From a checkpoint of a small mixture-of-experts model trained on Wikipedia.
Size: 9 layers, 118M parameters.
Experts: 128 experts in each of 9 layers, 3 picks a token, a softmax router, a shared expert of 128 neurons.
Below are experts of layer 5 (counted from 0) of a mixture-of-experts language model. Rows are named router (the router's row for the expert) and show model dimensions 0-255. Each number is 128 + 24 x the weight over its row's rms, rounded and kept within 0 to 255. Numbers have three digits each.
After each expert's rows: "comes after" lists some tokens at least twice as common just before its tokens as in all text. This comes from a sample of Wikipedia text that the model never trained on. Tokens count by the router's weight.

# expert 62
router:153163166118153173143100121133131123089092108124161136134144134144129132129124125096133137145109111136072101126149138112109169090145116143129148168129143195166161116115129135100137133116120138130135123110104154137114131126139117135132114134119105126130149123097070145105143117162099108138118155118139093156089083104119160126147182130094133150111116147120199122094147134135138080099093138089131143091114154100099132107144126102123173112127139112141090175136143110126129127155139145088152143138148161143166087104121095156097094140105100102101142122112132110128128074099158149096160170119135111077109143109133106159115143095180116128136178180148110146116156154106127162083143143130130152135164160112140157139115153096132105165147115107137124125175146096136094140099121128
comes after: "2", ".", "6", "}", "0", "5"

# expert 31
router:143112156137144136170169140116148182117155150139142128135136195125166143117107128101140121159116174117102149171133163147151148123117122107102128122145162151087099096114089154100126125107102126131151126089106158089129116154142115106124140071122116150123156202146162088096131126156123103103172116089140135150151174113132147139142095144109146098131161073114133165156114139117140158091144117129154126105135099114118130136125147157138162154161084119127103099119124133138095109128109160162149139138128108132110148103126131117139125092118128102143145096152114182138117110128096128139076096099088113109089104151094120117078094138122126113120152134181113114110167109128127141141104106148139123137173138164109129131098097118129117102137138152140134054134104107126145172133139134
comes after: ".", ".\n\n", ",", " and", "===\n", " end"

# expert 0
router:100113151204154098127142083144166087119133089093144107128095113143112163095154116172134097136104120101138178148129114103119125140134151127117147123121124103143098126138125099152144140122125132140132154163106181140120117143112101154098145156096153131134153114151142163125104136121157122159117132121141123070126101118173124159100132143065149107148110135119163154181120146140109139090131126157156125162121106150102171158147097139148100105094093150154148080112118136117132108147134156139091161172083133140089103144160136138105143122145144154118142165146110108156088109133116120116103136179134167169117099141105078134160132137126152090125121140101123143143144113113095117155124120109137067134112108104102149086132100173126133135132113137096121089094159120115148113133147102
comes after: " ", " $", " (", " £", " −", " fif"

# expert 38
router:153100138112139103118103132105095099163131091150096133143115111126135107097115160128119112145159128124148127162233145149106133147123142128118127100177155135121134183120154165116126099111133094173128146161106094149138143126093105132166126104188133138102140154127126097146123163127119106130114130101106119136102134102112095121085119080097099148117126124169129099147144097133113112104098162097109153132112139164148150113128155131133144135133069115138167133117145091147111129115175109099145158133129101120135115132142138147133110131145149123119118124172164102152110131135142097160089138108088103149127114139139156063153159170123119130106128189128121138169122113133103082132112123140107157173137128173085098120165119132116095148104136126146104187161113129150116122128154130
comes after: " the", " a", " The", "The", "'s", "ing"

# expert 81
router:124118077111135067148114136109129114106113168147118149158129136112099150177163087148128124159096130117118089121111170123159158146126135092138135130112099138144127143125125134130142132114173104138157104167112132122150129131144103175109119128143144147135138122155131127108120123155123151072111141114160120113119136095125129124097095097091110090114143097145097107128112099078131169116142141114085146142099123167144177133087174139104103122124147140140127137098216125150093106128148102128144121164095108126108151138126142128111166130114134103123126156172089126109116104109170126148132110163080153187114149093109120080139076100121161122135137156148120139169159112158138123088126091164168121121125111129146143117094146146139139136096116129149114145159076161141120092140123156
comes after: " the", " a", " his", "'s", " and", " her"

# expert 40
router:129161125173103101067167134110079128078146101114105105152145101153136095131108121127134124147156109148129174134140111154146121162112135107121119153094145113139148136129098136123116109150111136147120125122173132171115144081180164139145126158153130149138080169114096133145132100134097109143103104139144117131137126130124184101141094154162113139118115136079126145126118112110149144159113107158144146157122140185136131148159096152117157106119126127085105149110123088122116174101138100136101109139134124106152115169174126110144097135151115138136107141153156120123096117189096148125114127137116116140105113098145125088156119127081131148160114127097154129060151095124156121094117195134145162097126093160124116134131118127117160082101096116109111143115118149120172160145138085
comes after: " of", " in", " to", " for", ".", ","

# expert 88
router:105129134142161169102161120136095103181105091108133121082110114131162126081155126129119128138112115122154162121159102133098160103165127137105103111127172101155118141098113107128123140137128143117172166104101133160115093127154098132125131144097067120123150111092107153154119090126139090160133147135126172115147103155112143138118187148150164146134171154099107112123150138121117128140135169130152102097110092114165152154107138175109171107130137110086136107160110099146172106163154106129100120145123121069112079135167106121097112110122137113150153129147130154131128133133154134150140146129154092152124120128162160150130127118096120151103141105133173106124145143114116146149138166133163147102115110118151139147079119117109157146129116132089118080164103169195148096131106140
comes after: " |", ":", ",", " the", "-", " of"

# expert 45
router:144082142123111114092106122126107113128101150106106136110106139129119149160118147132109114094076156117127151125063135167088108118141119099165157132151098141123141174115152155122161109199148123158108143133139126144143140133145104094155149082128144109134109168120136148082156106138121147108150077131123094159153113130102155097159136132160166126164115146090109141171120127153124119101117097113073115177122098095169113126106150105127098125145141088150152122110153145134116121088161117131114122138145134107145145116133135145133157171123132125139162137103119130074115141159172120141125097125096139127130134129089115127158098095146141097125139134169104113064175158097108123163143140121118121110176128129150088108155154153126105107144158105130159098165135122104129099081153152
comes after: " B", " St", " D", " L", " C", " H"

# expert 117
router:123130139094109117157132115117170103171120142126146128094152113156110116130107102103176150141129144121067101127111117120130090109140092113136150167144130162140141090130117145139123138142108141156162143108133107153158109137129124098152158115106117165105088129097145110084152090085135156113116134145125114143121118089113134157128141120185124157168144162100141132082123096130152080137141133136127115075109097092138161141168139129139162136110100105135097112120124108072106141078127102122119133140133086112101112109136169095115153155080144125093139122097111177142118142117124099160165134160122109093170123189122170135112111137135124153146168148162135138155189104152143107153150130090162129130148155103119150097132142154160109152100127102112110125152149171152101131097120130
comes after: " |", ";", "0", "1", "6", " /"

# expert 61
router:064169092168160141127134102127076145160110153150134096085131133165128160120149108136113136147131080134137140092117127130123107128157085121081169118141108143159151167104141118134135194144139126141134172096106138109133108134124118122113128146091116127114113141092136166128129063132162165134135113128139151158142116155146155163135170137160147143135111136126104125151123078115122127130136141115112120126109117131138137145127087189111159131123134118108123122129157140137165116136141117152091124100143146095089110114150086120129139128124173122158144080096104120072140146174158142148133077102126130126133132113118144118113137123109132113131143107118174125092185152060123109133168129081166116123191110088157114152122168093130114147127103156135126135128097132135124095101125138
comes after: " |", ".", ",", "|", "-", ":"

# expert 7
router:116110172107088121183137073139094128132115072138142107165063111106105113182085130134148145128117116140136182106132088124137123102126148131118121158045110146152155172101075111145133110151113130153156120115123162142084132112119157143080130161105119148081103098114166155154120173099122140098093129141112111115130153154142160127100137148120131144135114098104114117122131119122154139172127139106113150120115136085138166136111154171092104134115159142141174156100145148116078104117115136140135116144134101137098142145083102117141127139142132128142128140150139110134160128166144088129130099125132166128140116114140139160132144116114157135137152132102102138073134130125158144156152123133111110125154103178163141128093144100100120120130155094139120120128179110120159085160124128
comes after: " the", " a", " and", " to", " of", " was"

# expert 105
router:142100137131153135104146144098120103117102130123162134123135151134061124150145146094149155168119139134112118150109121153133133105113112183132123104064158110118151109132124163102141111176125152149120154149187172106130110130135135109157120157123140127135090110120173129130133160116120145076185175092138143141130101139107102146142080156112133122104137154088124071113157069094149132149101133141112124114112165138103119085117118099152144125146131140126099149131097138104096163159102112135134123064166145126139106107136116131113132125143110121176102152147135113073152104112098150151117170159082128111089117161097106134109141149155103125125107121114137151146088083137071125162113168153153137078107125117114165117124127153132165119113123159145131151147115130131136123120139112
comes after: "0", " ", ")", "%", "1", " —"

# expert 53
router:121118146113094132079103121132149113152180111146123090115121095165153120123155155149131144125165081100137180164113083115104171161112142085129145102153156159103083158116197121125125147112131148111109145155166099094106112128157139116117136120099160149159119147084164114093127127116117097155135143152095096149120152131136106118135109126157139151143153126116130116167138150129131130101160111148108161181160129175164115125149086113117129119126059134126118106130091112119148129122121111138134096142092148138148124131114107150109137137161160137125116132138129141141105144158159117134054162118114172104136107109111141147124115123165118132168121122134132124142121155121078124168092127112134114179125128104144130167182118153142096092122117121166105119118155101147085121105169140
comes after: " in", ",", " New", " United", "201", " of"

# expert 103
router:129166160107111127122127140131133109165133112138135104137159087131162118094138164102151102157149153167131105132110113134126163168127120140111098130123103098141134106173126114131095146137106129156160115154186092158088137128132150136107103119129144136110145116167173113136132144113123114138107136143122122119138168117101124138144161087161126175103117124094176140134157159129111108139055117152143109172098120124087119130138096101123143164119146112128117107160146137109099162084128179084135112082081139147086118142111165168186100118140109136137135139143117118117124040153122078108128127124143162095124102155142112068136130132164136128135119142066122127140114082095129129139143149141132165130156123137091117135105126102119092123141126143133131123106147176117110120124100119
comes after: " was", " is", " were", " be", " are", " been"

# expert 48
router:117140146158170108126116137149090143160110126139158136154079082132129099119077113101118097114154072137153100110108149139130119136160126172137120130120142128120132139143143155132122160132149144107165111125138080154109164147147111111113151123168139148077104096109142123121141131100062172125122107126145150151176104134108118102135138153098152146086133138153110158097135146115170118113121154083094126133129147141140198101099091141156094144096129128150122123134110091098097126117094093133099155140111148130121152119128105133098150151095145143090145145148092145137125078134111156163095156111100105106150132169143149143131142089144144123151134129162178100124157099096154185137128108080149127126093141113107134158139113112140128113126184144119124096148136097136127149164095142
comes after: " ", " |\n", "%", "0", ")", ".\n\n"

# expert 34
router:125167154124120096130107079120114104151146116144143140074134093152104132130156173108134126117097148176114132158097133125086137085157159141160134148144124127106109102077170150140103156107116112149144129133101109161178145153155152116150146150102130158098098128101144149113128137139119112144133163096147128154112117130125101165129136135120163087173117157121156142133130091110133118097151125149137126098111138107078121147113137094154144135108120098165085154108130139141115168139135136137132174093095126114136136129136097136104125118142114141083148104161121119095138077119130147151154144162133111097128075128089104136081108161142142090114170107146101116160152130156085114136133101077163095154139130149141127147160191150145121124116102152128122130187148085131124155117121080
comes after: ".", " ", ",", "′", "–", " ."

# expert 114
router:105155125139141099131137116133112090158122126116118154155119116144140116093113115124118149126147135151109133175144118140121134145143149110134077071124128103170108146150121118122084109118119180171105135115105089149154139132132144110109114159144154124127139164116113154152137113127125119093120162112105138132113159142126107164137092116158113164130166065105133097167130114118103141117102114105100177110160101095132106116125141157179083073123122169142139163119122146103157100132104128133100155072139149130154125142117142101159102100137123120163130150078156121117135132147111082108092166176144122156148137126155139112130135106067085163177100150090137110136107092112153139135176153166084131113137156137140120083103127139152129103089118158150153115113111134149171113152123115
comes after: ",", "s", " well", "ers", "ing", "es"

# expert 97
router:122157146162134161134124130120131117112112157119144144141090130123168127099117140140093151156130126130182117105123102081119104116142092158104124098110110102126172117103099151104157119113118119148132145140107130091082143115128149106139167153085111154140157121145161102151139075100118125123144117127192162075157080137131122092140118141099111094174123107134120101089145139160131153088094160109138145117111141111098163083154115121109088101119114138113136144120113106150128128129120167116077128144114150120131144121144098155124113155111108130133147121169132146177142151102119140177139165111163153143182119119124130133127150112171058149099129109169101173158170113092129127128113148116134153130099145083113142102159122138137125129112124130103137185163143127089142149149103097
comes after: "\n", ")\n", ";\n", " |\n", "2", "})\n"

# expert 73
router:102118137147145138101105142113147138104180096149133136082115111170082112122118116099137101127132128151137127158138118111138126138114125151170081081137150110146123139140158075110096168099144113114099064139099141079127153127161145113119151165128098111144152134103122078146080152113125111144142113134130129125120099108100147141130144140171105158128119154146137142134082165165166131151123116131138116117133109185162144156139107168145071103157111160136122127182124098121126128120160119171130131172144134112140156124128139145149123116120133096130077146088184107119091114124123151163112121120193104153127142148118162100112132137095114118154091123170162144144126130141120113077156106100090122124114078135147137145175114167156141104101128127164133132131119132100116118129111099
comes after: " the", " a", ".S", " United", " an", "),"

# expert 110
router:148134126109107069172092164137121138174100151129157158131103169097164126133134129105116133117109158097121113125146184117117125157125098072142106104135104119126139096171105123110124116136128124153153110136132117100109131118102178134114134167154116136103099122151141151137106157123089158061171076113147104126132129133128166122119127135112120098180122149125117142159108165157094152098127126120126161156133104135130152116155132113095138125140125186100142102126115154101097156134101122079121121117118121112104109167077137103099146141129116155127110159165174132152121172118103154140131091136133144128170133147148146106148129144085121122113116123152113096126136134167155130110165134162116132151118108094177111100082102117110177132141185150120120090125118133116187102143115115
comes after: " the", " a", " an", " and", "-", "'s"

# expert 17
router:140104088129113168147174147127148118105133136132060122084158106125126150125156125112107086152107153188117147115140123143110074128135146136114182153139115131110128159111129131143099121136125106142120150135106125122104136134144108125149145137178112109073127166146094104138085140145141106144110134109117163177095143136130107128121125129094128192105125129127161134140131116126116116117110155134141110119117152191153119110108143111113074141153125140142142154133133091138133100147127122154120143099142100155092135146174066145097161153137134135124139134079121122138122143121163099102089106103119155145144159136093145091134133101061131130161152173116165174088100098142154114164105113124085117121152177133143104122130122103119127125134109146101132181106142096166129091138110103
comes after: " the", " No", " his", " The", " her", " J"

# expert 63
router:121155173157133129116162129141143113150110103104087154134141113164107123115154143143148079098146085152103150126151131106142090123145153121171118128128122089106078110128150122117151158106155142086120165101156161109139140157169118111088133113121108108143092164083132074102126102143143155116108142150116148158181147142123088111141087133114099114137134117090173097161135152152105121143143138094130115174134063133153150104109151140112131132127115144143172083103128162094129125084168117093115106156099159137094160121124138123134144133124172128157132128151122103167111140143132103093104121089120120123145101160157186073108121159096129123100104152114157105103154137162160112134139131103148166132108126109170129111095136144126146144135138135108132136143149149098116120123095165
comes after: " ", " (", "–", " in", "In", " In"

# expert 85
router:169113128176074137160149077142096055115103094055135136134117125146130141174077108136149159158120170129097185139153118117141131150128125088089121140107133136095136124125104136147130109136120160142140130096105148132136143128117123087132107162089154116117127141129113130148141118142154100113103145124119125158164133109153111155166122126143178126150142145104130130114159140145126091110161122135099110080150053158118130144104134122153139114094158152118174152118132128141112099090114091129148136132137093165079107151097116122125120078105086110097156118159127159134127164151108119120165161116169148081113123110127144126109089147147117139113141141116134130126111114146161145129129147132110125137128121167162147110167145078148118146135128120107156108118146184145112145099104156
comes after: "1", "2", "3", "4", "7", "5"

# expert 26
router:109170122120161125148132104118091162103163154099099113143152187133150104141138131144120110101157104136117127147142104159126103129136143173121149071112159129134148098140090108133196115147105096129094179092143138094144136133163131127138137140138122113152133144171116101098126129141133176150118131099181172115151131116139098122116072107133110103150121132154109121150135102083191130159133165127142125136124073146136107117132116131161115106143178119152115119102122116117178153135181114126144093086145130131158106133172082161107139127145107109160124134172144139123104097128106141125110144114120116160118115138120135156115129113146091150165093111092145129159150077088135129154107129101135153113153100157156142149112104100130120081145118132104125135130160119108164149132099086
comes after: " |\n", "\n", ")\n", ".\n", "|---|---|---|---|\n", "\"\n"

# expert 25
router:117147116131126169170142133113117137144141095106129188145161153115130119116107117108136149095146092130094140104119137122108210150123061194128106162168124135121130171103128127104141138130154109145137148138171134114132121104109121118153102169143112106130154118150118110089120094139164139066121083087100134153108149142084118119095138138162166108108117151134150088154136120149143130165100111102144120105158098150146137138098164133105136131134128123123131135115119173125109141096162145129144125158130163143112107099161148115119101136107155137127109116127118133157127127161163147150116134142179173116122141153129104076118101126099115099109082088134152133173108078094133150143128147146139075088123106131131152091094147111147134125126137112167121122098123133123178136151165107
comes after: " in", " is", " as", " of", " at", " on"

# expert 102
router:144119140108121099085147075121162093142133168118127162112129138149092145126112142129168108128109150136099124103140163100151126125113104110154159111150079138092156142113104089134135146176151137093102149116140093107151135136132077132114149111087164127121160114159148098147155107117095119160122153105139116146187121122133133091145114119132169105162144136097112160105110121102123129139123138176096126129117099119130139113098101099084119141122157126157118126098172133148125161123140109121107124144121143131152134130172160138118128116129179169096166097111086109077100159127163120101117147152163113145131137105129149122138122156172129138104108162176078139105086121176105157103151124078114079113147112092115113105131150124142125129191101125092128113130117157128121144122114171
comes after: " P", " B", " F", " T", " G", " C"

# expert 107
router:147118136140104170130133141133114108084103131143127095105120104109138136112123146109111150118103131137098118106168152104112104084153140094092114123102112097147146135106113126134103146167125052112141121101108133116107110154147074161175118182113084117106114134086144133121140126146114144137127131112135114156090123146106166168063131129170113131194097167144124157119149085120132148139155140070124168163141103151092145138098135134088143116146131145102161129169120131145111113125094124116106122154165142115120118147116108134131163165132124149092141124153120086128119159163153121145138131141134146129132128127133169125153110131166123096091118103131090079094103133122181144130184184103119105107148105107139119130128099086109136141115130153101144165164119143134166103154136146
comes after: " the", " U", " of", "-", ":", " and"

# expert 3
router:129149114186150105110111138121140108138171173157108133082141167162143125153108145155165133122165177166157130113106094115130112114126132099122125102073122086136132130092112145131125169119140144140174078130156099131112131157143133145119117083160118143120123160148093087088146157110136165131107099134159102138147175117105155165080144080180100130172162109123137140124126161110116146109138115156110106165131113147123131120131115145132118128127113089062097118118140142157096140145149116136136105060141156119116175146123165118122095099134133144157111121130120187126094103186147126130126096129104176093145119132115133149145122111123120137157077127087143108153108135140118108108142107119160132153134154102102102111095136135126143130114141099160106116127106122134124161134133149
comes after: " he", " He", " to", " was", " and", " she"

# expert 29
router:111121139158150115064194072110183111159111108139135086133106152139108166132178157141125126115107156122148142124122112102138139111138117153131139164128149134160073115106147108115167167116139132141121173162112162135138094154135103137105134106116150114143118128105190146112129139088128131141115125121123131108113121115126128174100145131099122145171117156078099150150121143120120115084154119154135139114141121102104177134164113107146151162094095145139094141139129130126120182153133129103133144087102096161117118121119107113108107142136165132087140135122103139121135127122107102123116113156088136131129111132107131139154091149150141112116129127133158168157158111139113122183122137094166104128167125073082131094140148135141154157144077102114111085099143151102092114109067154
comes after: " ", "°", " (", " −", " $", "–"

# expert 22
router:129105116174166116125158138121123112124141078134138126148099180161083112097136131140169129106112145110150156169089127156121127152117156129142152141113088106146100157104141136114148151123112124176096101141131164153121149115072133121104168147162138137145168148127150123130093122133178129100122109120140130126116082090181123163136117147156138123144117163136134172128125151143117129131078100129144130122142096134114159130154097172137086114109104105116168099125163132116118088101126155146116168149074144137111151141144148139125124084125150117126098159159150106130096095102138111155092137159156162166106130092146104089137129107099147123142129128108185144155133042111120090148080153129149103137139131132103133129166112123119122155163093131098105147144121150140124129119120105
comes after: " the", " of", " a", " The", " with", " for"

# expert 98
router:140178116183128174114139123137081138092155096124125113157128139160139110172084122133104151087168119148131169132149162140116140140103121139136159081104097092136147099095157121137109132116111144146148148142141143151150112094140142109126102141130114141135100159171108150058110118123105150156105111118147106115111070118143154148129151129132104162123102120070155133136136119109125142188127114124130137124136154165142175140167103163131103130135083139114153167102131076147134136114098097173145152144113125128154181104168114108112100135108123126151120129172113138099128110120114135140083137082093172113098115125157119121137137142151143119120184120155158139123116093111136107096127104138142094118133130151142134111119141144104111092112103128163128183121161100110157163143125096
comes after: " of", ".", " for", " to", " with", " on"

# expert 13
router:141107140146181133118169156110154153057164120126135110088101109131087121147184124098118126126115130113119140138138182154116112084121124166176109141093152082100105094164166106169147150109118143146130152117168155133134101116129118121134147146113130161162135161110143119158105111152129120111101088131119095149126093124218126094153106123146114135145109107129101152159108110118108112151113114067116130130145072172155105129113164132092116090117162179137167129100113125093127114107148122113081113140125145140134112157123100128117188110124139170161113156148138170140126130119109148108123127141119113159094142156091118120122137141130121131128134103106108139152142081152151122105108157138111151128113090074135115130164110139140133173119111135142122109124143129113117122153129126
comes after: " the", " The", " of", "The", ":", " \""

# expert 122
router:145101116143147145109144103100120159116199131091132127118141158095141112133151116136132146155154080088143114167113189140135125179113081161152147120119151149164160089171090106128173107155110121124132117129147108082145145105134139112109116137120141146164149119151134107137141132109111118102148135134151168125148136103120120122149147133134160107149121135087129119088148093096159127144111119111163105098166099171116169138156088142144113093149130124083109120155094109100115135147130096161143124152109147142149124107131135136125140128108113151157113123130097113086167072131104142150125156130179153134122140126120133149095109097152106165142114103088098130172140076113102152122121098138127157104112081108129156107116130145111121100131090148140138140097160152122193087144145087
comes after: " |\n", ")", "\n", "1", "2", " Year"

# expert 12
router:150090116095136095104110144132167134137108105157137105099125119087126134100087152074106148180133133119164105138134180134131104113122110167123123154148164174101107128135142132116103159093145101137164069191143091114144079140095153142144152106161141135126119131099144131160132184129123106140167161121110117102149130087112106111125129112118127186146123116124153157130127140103148102112147122153132091182134145104098156147083117127153134152144118144126144160121119110091114133140097090152165130110120090123148134112161100098131135110125116144097140127127132129144172107135125136149146157116129136073194089172129150125083113124154153127162176127116098126146167075120102134114126120112143103111170126109083128126138151128134126143117094150131106103129148115166112155120119127
comes after: " |", "–", ";", "(s", " /", " Des"

# expert 91
router:113111139137123123143126107138109169114118112122070122164114127111139140106136118144149117119152114155100131092191135168149126141132066153182102155129113117124156179150129113094143124139134154134147121113145090091114108090145109145121115148095151147162147105142092110114122162162116133144166107143131156182151149134109168117114135117132162147069116120143147095112139110103145142177064115090142106112100150105166090132147151124131045097107116136129100160092121126072150122166160097149126135152136136147136102124129124113132129114116153093099087128119113153168134114176115131145111131161154117119122151143156126127091114142071156128104114105152124123085135140107148126163110194159137128126111124163169135135120125111146126134128108106112118141131098115111147128151097107
comes after: " in", "\n\n", " of", "\n", ".\n\n", " on"

# expert 77
router:145127137111130086149144108127130110154107103135150134110152111125101153175084106092098127160125139120157119135117112119150108070103117109133131161124099093155133145130135148159130148148132166158158146159151131143127116132135073158128130161104145119088122091131141163117119136094159103121112156126119097092151123121094177160074127158114149097124105151109144097109125123174122136133088148150130178128168161110103141162139147143166150158090114120120136184149116105104118149100150149148124151141135078113121085106097133123126100133128146112092139163122115189068107124154166116143129143116121100080166118186144119093109118168074127127151151131131142125151140103153138081138099142138145081082125147135095146134101103131135146139113113111109115104138150117097128100109115141
comes after: " |", ";", " ", "%;", ");", " /"

# expert 39
router:083146120146129133128174132162160120118107145142080131127151140180128152112137110147161155124163136151178167116110087086137145117102152108115144141081093117089121129119098131124133134156144116124167113156128096130145119111137150128138123090130154117132139152144098095095115167137124184130125100150135090078140170135123166135097141136157133150098175093137131109117141083112142125141137108128109127119129162132107115133107156179130141169155126059105136131121144135119093106101149133080122151100101148122128131148144124098164108141141092155157146129104101154108165110115160096096158101126127141107119130116156118099139100105170125156117139124104089113092135130139104125122137129148104145166101167143142140129124142093131130122111112057141136206126097130096111142133081171
comes after: " to", " he", " and", " they", " who", " also"

# expert 79
router:139117147182099088071136109125114110091132143149110084126131098150139127135175123118114084098106103108172140155105148112139202130143131109129108162125172123108069116095176122104132129086134140091147103143094066094067118128159158131130135118133115174157157160127139095139165134117124122094175139153137136133122124126124105133117107145157128135147106144148155121122118167117103136106120120144158116157106121104165127138141161157168159117152076123143119087128125098159128143128095134082134114131110148139165172114129102173143141111131137189167112112125127126158094124114133142104116146125117126129156105119170169146107101116108152107096123134156183144131135124110106157120143095075129152162126116110115113120158135131154160144114110135149134112144149097108112132142139129
comes after: "201", "200", "202", "199", "198", "197"

# expert 46
router:135143132112147148127129107115131099145122159099128184154115118125139119133142156114096146126134134107152123064127089162127093137167085112107111126142144120126144056159090148135124164104110161091126143133197170122126136135107143120135090167124119105166103130130140105133138069128139133146101139132160145096094158115127178160147082087126126100128152101156152095120144097146109152104098121144152119137120101114081165109148170158086121125163108157145132107108128121129130161108125125136119116135131097127072129124190100136159161126128097120081151124161174116137154138130109145148081094180116144157139156156111116105109152138116110162145166133144176176126144138111116104134126150108153125128119140106128152145146118156151137129092158132109146160117133120094121098102123118
comes after: "\n", ")\n", ";\n", ".\n", "1", "0"

# expert 116
router:158134121121168150135107115117095161151112112143111085103151118171138139196122108171107094112097175134120153143159171109128151120099143098113096090111103145093129116122143142162101173164124121137145162098115124118104116119143088154102124141135088134167099136105139155135154076098142140120118141120123105124164118123096162135159119116152148167104115143113117137141120074165120141134145129141097154108134076165136148131131128107093136119139132118133142132112129179145118103144135142136137129155115148050140140079126162106131138106120135120155152145131117137094139134191148135134131125090101101145111115123158121154130120139103170162127152086137139160166140154143121134113101116169130123140162096144139151080101112102124092116206159120123145119170110139090133104111099137
comes after: ",", ".", " of", " with", " and", " by"

# expert 24
router:148129110105142133126136097148100082113094095166133138148090158167118121087100135135130127118131153159141156105154137185132109130168109146096129156153090155168150127099088129143126119108122103140155147120094140131146172136078134148121078146136139153100103106138128075135150126131130161101086133126119097147157142162132142116146117139071090112126094111169130113074162165112113095142127119108088138090136126099104169150114150101084150138085152122095166144163133133095148156137119139148127114153130115111099148135153123139115100153117128098109143122138157140131124100145112096113152156160119164140143148159123146143154100149129121140132125168128119135087153152127114118123162103179099101145143098154150127100134174106112097097170130111122129110121086165143175081107143153
comes after: " a", " the", " t", " and", " b", " c"

# expert 95
router:123178143168125114158150124136113109165110076127113107141128120116085117087112140088137184115116125106075126124111126151085147120124146164120104169150084132131087125096116114128124105135152135159172158111141163121143141105089145120180127140117111106080129136125107137141126099114144140132114126100120170110134108127143167160102145140166129124144132146138127130176138115107140166142112125163092123078161120143070115145178147179157107081127089149096164121133140147158129112109159158118155129087078092123105141152117136141102124107136115107131118138135126138124114135113156109148103130113208138147133129109112119114137120119114159095112176137134148113148122076109128144139160089150129100106108096138114149145096115109135134143161172120123129155124168180136146112165100135
comes after: " a", " with", " and", " is", " for", " had"

# expert 71
router:114096111123150154068149105099136122105164192135105090169151179104128134175149142140157128134154113117130127113113084115135132147118131144111123095117150133155148109164131089120200101187128131115095149090180127082158128124148113126181126085130148119156123127104114077070137152107134177087170135120120169114126140130109116144129156127103137117152123150138122125141152087119146110178120148099125120100121120186169146145116116161162151119123134133096096140110112117116126111171170108146086109090139140148087101113145100123162123136127117115174124114122127099100148105119109146157115112129131141109111145124106108149103098130138113146125097104095133126143153097101101121122122158135100129096102153121124121117135099127131145124128133141190107136126134158143171123106158105
comes after: ")", " |\n", "\"", "i", " Racing", "0"

# expert 15
router:146108106128107116106136157111176089082125120106140139140159112145118118144121098118118128125121149146144129117091151147146134097143136141101103146142166096117132156136130156113139098114138082126150133146130123111120141131135142119120125180187121112112111117130145131121102125149083154065106114155104149125136162102175121107126134100138111098109196153125117093153127134143157121133137129131138106183104143157131121106124133147164146118184117102110142143161202166138113151081113137135127109089133140120093142133175144121148133089127130136143070171097108114148124063179122122130142089158107138157134137161108141072150115105075130135158134115096118106144106085101164132149126123125118128152089090126173109144118118159104144121126118137098104139124100151166157089147103105
comes after: " was", " a", " as", " became", " is", " and"

# expert 65
router:108142138131147138132161147118109104155121128140143147142139168108092134145160123172121108153173159108110170117124102117146114142119150105138099141163116121155083100115137174133182157098128149115126120094134122081116136144182134146112124101164118172095066143078116122109125067139147103090107135134118144141171132156112114109110122116130094085110098151143161126154104166172118141164106163116134102155129124155115125121104171147105127119145092091129097089107154146154135140123146133100110121132154157140125146106102117117189133097075148110114127098141095123127148166145143135146094095081141122091125150162100133099114147144117103149106096112139159094142139178090162157130118156070126133093134153099145103134109140118128154123101154142110130143145138123116121123101095142
comes after: ",", " in", "born", " February", " January", " March"

# expert 16
router:108141156124134139136115140159141082100172087104162157153110104120109124103092150117168107087155104147154127126127118110142162130120152137135085111126118107093093158125153132121131122133126111144159119172135135116158113120112146097107138146115119120165130134146165089116079129127120091096086105122135128073122111126133137132108124133142095172116189131175100138136091100117134135188122118129137135132138103134133148145154098173158097123120055135167144143135148123145134125122170108118135124120120136139140135123115135113158133129126106127150094149132159122101110085096117115186119093148147100136128139166174153096140134155059148115132136154115116119157134064124155083090173109134123114142083096141193149182135129168141111127128141143150117152121145149116130100146148121
comes after: " the", " a", " and", " of", " an", " in"

# expert 90
router:141110112167177139135135156164111136149097122126106145135091087136151143155073168104087077168081104107126127122141141194139137093155119183109131108114122155104146117130124116097135105131138140143194129142103115085144129135130114136150086118130118125150139123140174113142157173160067147128134135131103173092133139120150096111125168078128096113126084090151114181106117177115113092106149111156147115154135139108112107161083168145126144154102115103133154099149136083119126181095126122111154139144091089083136135156139119110127148107123117140112117119143117120152163103180120145153107125153141132119129132121138161090084148099129170132125126150147174120132142147115083153129134102100111141116100114141133115115115142144138137118137103133108149125139150136106112151135139143
comes after: "-", "\n\n", "|", " •", "Personal", "\n"